{"d_model": 640, "n_experts": 24, "routed_scale": 3.46, "norm_place": "pre", "lr_head": 0.00353, "z_loss": 0.0001, "dataset": "wikipedia_en"}
Below are experts of layer 5 (counted from 0) of a mixture-of-experts language model. Rows are named router (the router's row for the expert), up (a neuron's input weights, with its number) and show model dimensions 128-255. Each number is 500 + 25 x the weight over its row's rms, rounded and kept within 0 to 999. Numbers have three digits each.
After each expert's rows: a language model's description of what the expert responds to; "comes after" lists some tokens at least twice as common just before its tokens as in all text. This comes from a sample of Wikipedia text that the model never trained on. Tokens count by the router's weight.

# expert 9
router:460503527525492497512490487503504559499448461521507458541513530494519487527504532529542500517509467489468513494517525520482512493494518480530465466474508482521518490507528467507488498508524459522530485563490511492505457479522471521519527494510556513466519506515474479526503462508461477518493462505467477523511534520504555530495531439484506499524504493489462518503518488477504546547521
up0:501504527526486494483458539492511506477474494496462497487511493496451509511476479480459448514518486482513484518526504465492501444458512460496507491467470505491495535472495496480510500498510493482507534474525498485510493481458547516532490513478525520482509513463547499525524498554524501531499484503522488459495482478499519465560489519489493515527523483467571491502461507511483509527547
up1:478497457516476492478537506502497523493461473505501510498456513475489485530520463513481455543509476540466468488553530532492504523469568525487513523534458510445495474485501479489541489503485524512520534510498515480480490458482488502507527512489471543493515457476525492518489479521501533509494483496506445494511529533484529536493473486479475529510506522473505505535527471491529472498487
up2:509469501485486479489543511524515510494500487520499513506498528554526494478488464496501504545531554496471504464545479510486510434557487494478488527505499487459445503510448494423507501528511537464515545493462521488478506480488551459523467506478490502475448507464497514511478510507526493465478498507524479560525457458545487481490511522507453511478491548477467525499467479525501560500510
up3:453482483504483491489497477534561493499506509479433502475537542521551513477507538555535478517526508511489496526509481464525548491465512490521511536483510511448522468496502517462505542471484503505487530524489538534480500514527552508486522495490481512554482476477538527489502521507501568529483513551477478519462508518513473521518529500501469533535520501478479533467527500537564516508501
What it handles: Table headers, section markup. Table header cells, pipe and dash row markup, and == section headings, mostly in election and sports results, e.g. Votes, Goals, Qualification.
comes after: " |", "\n\n", "\n", "|", "===", "=="

# expert 15
router:482497537464491468520476513514570549547511490527523524525490496511517496495480495495516460539514466468479466482512460454469525506478485477530468515485497499519504484463476509517491493494475486494489451519506524541537524489515502502479500551540472530552519489494500479485518497524484486492522488482533469519462457503456541523505511487501510504485485514492549507517516507522467489539529
up0:515492515518488467524507464471515536474504492509458494518507507517503444530471517503515495490531485493478508483508523518496535533500490479500478498502511484479445487496544507472525477510540499521469476519482501486520535477499490505478474489477452490502500466504476510462477531491543503498499490521465524507507469484527474475486487490511485503521475508458516475534542499508510473535481
up1:498474520497518491512465499503515538492503470471499500493412493517514490542490508540514498499523511510461502477497518497527554531480486495504497494468492505495495512517533534501508487501514536481527504509497519491508537491504500492526504474469449517527524493524524504502550562523536492516522475530479508491487510522502497518417460514527501476535523494499472482508478487514522497531505
up2:488502481479497503470480543493469485483475525490480483490492473520533512525491516524477485522519520509466510512499536543510507500532588533575490479475521462484568549525481494490477466497468503560491477492496543489482486446483526474505537500520491490511455513516516522514513455496491483542489487477469491508504482467484496544459500480544473461538487471493530472503544508492510533517533
up3:560464494528452507524466521511522533480508508504462541488471511502478512474478529557506486535479494506485500479556505489550538506442526533498518520546515551507464485501505512512514461524513530465514505504488443495501474513500495521502438515484481516510500502463479561452452478506528496474498497524523520484500468537520498480466436518492480500504542534475485482505451475490510488469481
What it handles: Numbers, dates, sports seasons. Digits in dates and season spans like 2025–26 or February 16, plus sports words like football, league, Cup.
comes after: "–", " ", ", ", "1", " | ", " in "

# expert 3
router:487472520458503495455491525525471514467559518484477538488485465509537558465482450469538489498463488490515514511509458491518498476483481502468543503478471541550510500497507526527528506500496507465488540538525464488497528508492538508499497544513463508513501534503487495503522530477540510483529546515537538509478458454456488508505473474465516522511484491541518497523517525506486502506544
up0:535488511492527492499482529483517529501486538530531481475490527498506523510482502509546439520484490486508504502519494498474500520508490512455532458517495500455538519476466513486517481502501486514509507478528553481508488502490464474518528508521520507547515510504513463507523498496529509511503547519484508484484504505476525491487538509510464488504533497486491499483477496509522509486505
up1:482497513508465505509512466465474523485504489537484499505510511450490501488498492521491518507504528501472511479513487522525505517527443481541484508510529501467495473523541532506497517500496500559513497512472505471496514492498522495527535503482503488497494507514504440508500498521458491536481503454489465478470564492478514515511546517520487506534505505505527519470510508511503537513498
up2:448487468514474458527478494518486512520474480527490487497499473480465507496487536517458483479542472519478502510513510505460493506484497484532487520479485487508501484498463485496511470486484494532485497474467525528491467482510491492517506486498494529457485493496477467530506536516490534509492529566476479487500536470527494494471505492499501435555532497469528520477484525511465477484514
up3:502498490527525506452510559498501473474492547445479487452493484514475475516535478513525468536516508554468493501528490527493485500490564536509494501525501469442502523517453561516530540514480512489488494480513489466502517548451462465501480506505527504526474491501496516531496488473504508497511533471536547474471483509490514514511457525536495456514524505499520473518472505512504495484479
What it handles: Year digits and separators. Final digits of years and numbers, closing parentheses after dated taxonomic authorities, and pipe separators in sports and statistics tables, e.g. 1758), 2017.
comes after: "2", "1", "9", "8", "6", "7"

# expert 17
router:511484481477497502465496557528509504499482494470505491486508507520515419512469548483468498494529490495530493563494476502533468529472530528490539516522475510507455466529514511519503432507489478513500494481491538504508504469511486491498494484503512462502485454498527524491472460516459541523470505520465458483526496512546508516525530497527457519499544476493448492471496478536490460451489
up0:535490484461531514515535500464466492450493509509491508524488503505461494491513506501472512510499497515474480507522465484513536519474467502521496476534500510519529480530501492477489538487514504473511466480497513519510440492487480528508497503469449470466514464531547520441503542507485507496494470503525483484488494478503537478474537506528478466506491491513520492471497519501497469512454
up1:469502519484446505523515515502493508466498492522497521487479533494544551486531510562494486489483487465500494496505507481502534472507529489520446484497495485506517499511524531521510521460512505523515465504516507483461493511495504541547500546480484471504479491497495501513510519520476501480542461500495523548496493525479521536512459506507538493496472504489496500535518487463494492481479
up2:543512479547509502485522516499485522495510511467508492495525482570484473472519462473487472482441514511476515496502504518528509508525480512474461486507452504438532543479473496457462521506537513462501481492484502527517534490503478548506501537493443485487499503503550525478521487523525494511468508601506525483536489533515485475464410484462523507473557479518514485468479489460530504489511
up3:509501481486414489459472473454480494480481533487489541503516461488529527472505497513530512505529529518509531481525470484492501489527521544511441498502513478497481509513474511515518527491499485472465509476494512499497456500517482541485510474445489503496495503468483498474515520499505516502522495478524487484524456483506472529474513504487516476499467502512562519493475468498527458500475
What it handles: Early word fragments. Short consonant-initial word pieces near the start of common or foreign words, before suffixes like -ed or -ing, e.g. dripping, charges, recreation.
comes after: " c", " l", " d", " L", " p", " C"

# expert 12
router:506482488452473488502473501489471511461467492511522473500462460491486451543527487509473478523450490473494481476530498485503539505489485462489468530535519512489521514533541508480537480513495492488501515514487483506482502519440514471508468454491477517493509526495501485451503519497482470460492495518471486489542498499483514493498493524487519589485487501520503494549527462464489501503498
up16:508509458472529485441509462499515520513508498503475458460496503528499475471521493496461484476539486514497481501507524499446519461516555485521521506488428496526516517473491527534491550530485478489460465498502504502459481490519510527475562526528510540529527511516509525517486489521524517529489510524490505460510486472480464510484489496498495504511501464504508461482504520520542513490495
up17:515500531509456493468546528500486536445522524533484476472452488477530525494496518498501482518491516537519510457524504488523520497448525536549509541516485525506485505458460456494477498507497512479504508508528496521533543505465465492503524530542552495551487527513479498496467461549516476546517458513501528503505504511519476505471450543489517490516493490502517481489486485496543472530452
up18:503455481470500509537515446509499544523495501493479473496488494536496513489516504486468443520546475475514469501529516494443497525454517522531450529470486481457491511527517536455493484488470455492538483486532497512495536485495499544532521536486505504528455500530514518497473484554495486532537475557538535494474522512522495472475504474506499446515521516481519520527470511519530444497472
up19:546518479464496540520440490550522487517527536521540490505486487518521532557510525485484483514524521478540490493502506481508518478504477515503512461521435481467451522525496485514496496473489446450496481515482511508510483494496521489540497504546510502525500518521491507491552497517494551490517521481488517513505505492493494456507479481523508487498531524501533507514501480512500528480514
What it handles: Table numbers and separators. Pipe separators, digits, percentages and units inside numeric tables and statistics, plus p in times like 7:35 pm.
comes after: " | ", "0", "3", "1", "4", "5"

# expert 18
router:468470553518519516535521497483537485506547477532512489500488500479484507496462530475490520479489476504478450487506524477534488514506489516532504500474495513478506468472537544492521500482473536537506530490496500489515522476463497483562542451479478500521517496500480503505503492505466517481507485452517492479468504532513497494518483483495446473519516491492462506502518499516473526419516
up0:547508545505493486479507481478483512473485498457508450452507483511532492544480559514493484453525526518498496496508488483536490525492532526506501497515513517498489491532471549504546480561502505462534448505532512476494485506513494523488485487523520479461515477521528519491537524526515500478472517507436497512501479490526463513489517537529462486503503512507491508508486478507499465471505
up1:532507491514492512497513518488502485478484507495515488431455532519534468515532498531500490505482506498461486496524528511510499500466480493509431515494529471412502502517491562481514540495504551488516550513519470492503483494530476501519482520500510519527492534495530528501515491481499486474477541497538488496512507446511470527499465514535502546468525468469510517508489488505518519491479
up2:520462499506522544448480523477469511484523502514492464506485487499479486516516530477541449553508508471503545487527484519493446478498504518441522523504497495486474508542530489491517496527520486525496491551548483541471472492501454510481484550515530509510505453493512529489479496501479491484477478516508494462489512482457498524461508463462518511524540506467533510518515491515518512520468
up3:474488509496476484496482462516495550493507514520480491494507505518502445472478525512470520508470456492475499514499494497476459486493504532528503472507508480520478487519501478509540492481554539504464434487492536511507532499512479520486489507532483511495515490488459445498512517460492493503486501491457471521511513501502532465494488450532447488523512505478478528549495442493516455478482
What it handles: Consonant pieces in capitals. Consonant or cluster pieces at the start of capitalized names and titles, such as Tr, Gr, Br, Sm, or r in M-r-inal.
comes after: " M", " B", " T", " K", " S", " F"

# expert 14
router:478504530521470517470537556516546472477534510514499497489461522488532476454479484552561478543489491471486503430504501512548498474456536550517472536521511490495503549540512504473486502521506540536489480534488480471503510501469527513517524506540487508517465472501480479417517502526505453480501498492504510527494541540518474500526447506496524494497539516479504498506482512521540499535454
up16:531452472497499515506517517480514499476550490513523498520513540441532494527529495484522496511494521510535508498492516525514548476507449527499533491523525491499516514499528500497512503525476513513504503514519502503482478503506467528523536499483488446467460508488538504498489531509482492465456491507469491476483507500519476501524491494504480482496514487521513508439519459477497516477534
up17:530492537482463498479495543507460509490521484475448507492538468489473500490465529479484472458496467508502479466525484545494458498508467488526553507510466477476503494471494553500521474552449513439516503456482462465501558521506497469502488469483468494507468493517502508481456484504500458514500506513455442460511439479501508538453510490524489475516501530497509512490508486454537507520479
up18:519466490521478514482513543479488456468510500516535523480479502502505538545474477469491495522499523506482501493514468505551528495536474481461487470508518509501430485497503510486545470513522493525479467465473515515518553505493509512497489498505510493524503516515529497511465500512515468471528485523524495480488480501549474479491478534468494466517480516513548493506495515520498491504468
up19:490470510511487456499511472460536516483490476447474480467479478520486493505490481489459493487501474518492512505528522537436539515500457490548501481483500498514499527490475506494513488479509475492502512492531524527495497494496487514544534457472525448507453532500503500526503518530493458525457493520525476450478508502510519490484486529490479535532486484522484475463540513487509509494541
What it handles: Line breaks and quotes. Line breaks, opening quote marks, list dashes and row-starting pipes that begin list items, titles and table rows.
comes after: "\n", " |", "\n\n", ".", "| ", ")"

# expert 1
router:478504515501522490494500474527529476512470532513456477532516512505477519519519535516479471481517509518469505475501475516513527508537493512481512522518531520481504502501466483525485461512514510499530520498513511524466493509508468499534500443480521493490509498503531484552485475498478502469497459525451490467485524505542492511517521512518481470511521560480502531470561521501498479493481
up0:506494479515455504442562523521503548435449487555468493506539468495484536516507505516468484541483477513486523505512505510507445504465464511520491497474519503500530476527486545488519496515519585445467483493532461523509540455497496537525508513486529536481495509531478527470499530499488426531502484488483513502503480464520502465521465483547484494541480516481503521509510518499474498486522
up1:525494523466530485466482509486498514467471537505491494507489478475495530467495520498457536522529527506478532468505514503506534517490552498473540545492465467523523503521483518496494502503486506487462506556529501477504513392539507466525477539491434509506519454488512504456511482511523493491499497482532480523504448469521492474508502515499475534529532514487480491493511493465435474501523
up2:514504493484469497531523510519483484497485511462474488535451479514444498505502506566505516473463478474476497493529557542527466502481515537507505493497491494481506470525535488507503454472530487464542507494555483534510498503519492524492494489507507502498482516490483518502492502513513487533494472526489500515511517483489487469507492516518494463501466529508419481506551449537459459487515
up3:471465502499503509495532515464500532519483490479512540541493482476515484491474496498486474541492474462493508520513502543511526466533478509526450479525514522497490494468498486505497536506477504552544502473473494495517494481527529463512486530495521464538463497488469478525531429495500461502521479477474494470503507504494567533510488498514466470525489483455490496471521558489510531508502
What it handles: Mid-word fragments, table cells. Word pieces and short tokens inside data tables, like census, climate and election rows, e.g. Me-an daily, any race, Republican hold.
comes after: " (", " D", " \"", " N", " V", " E"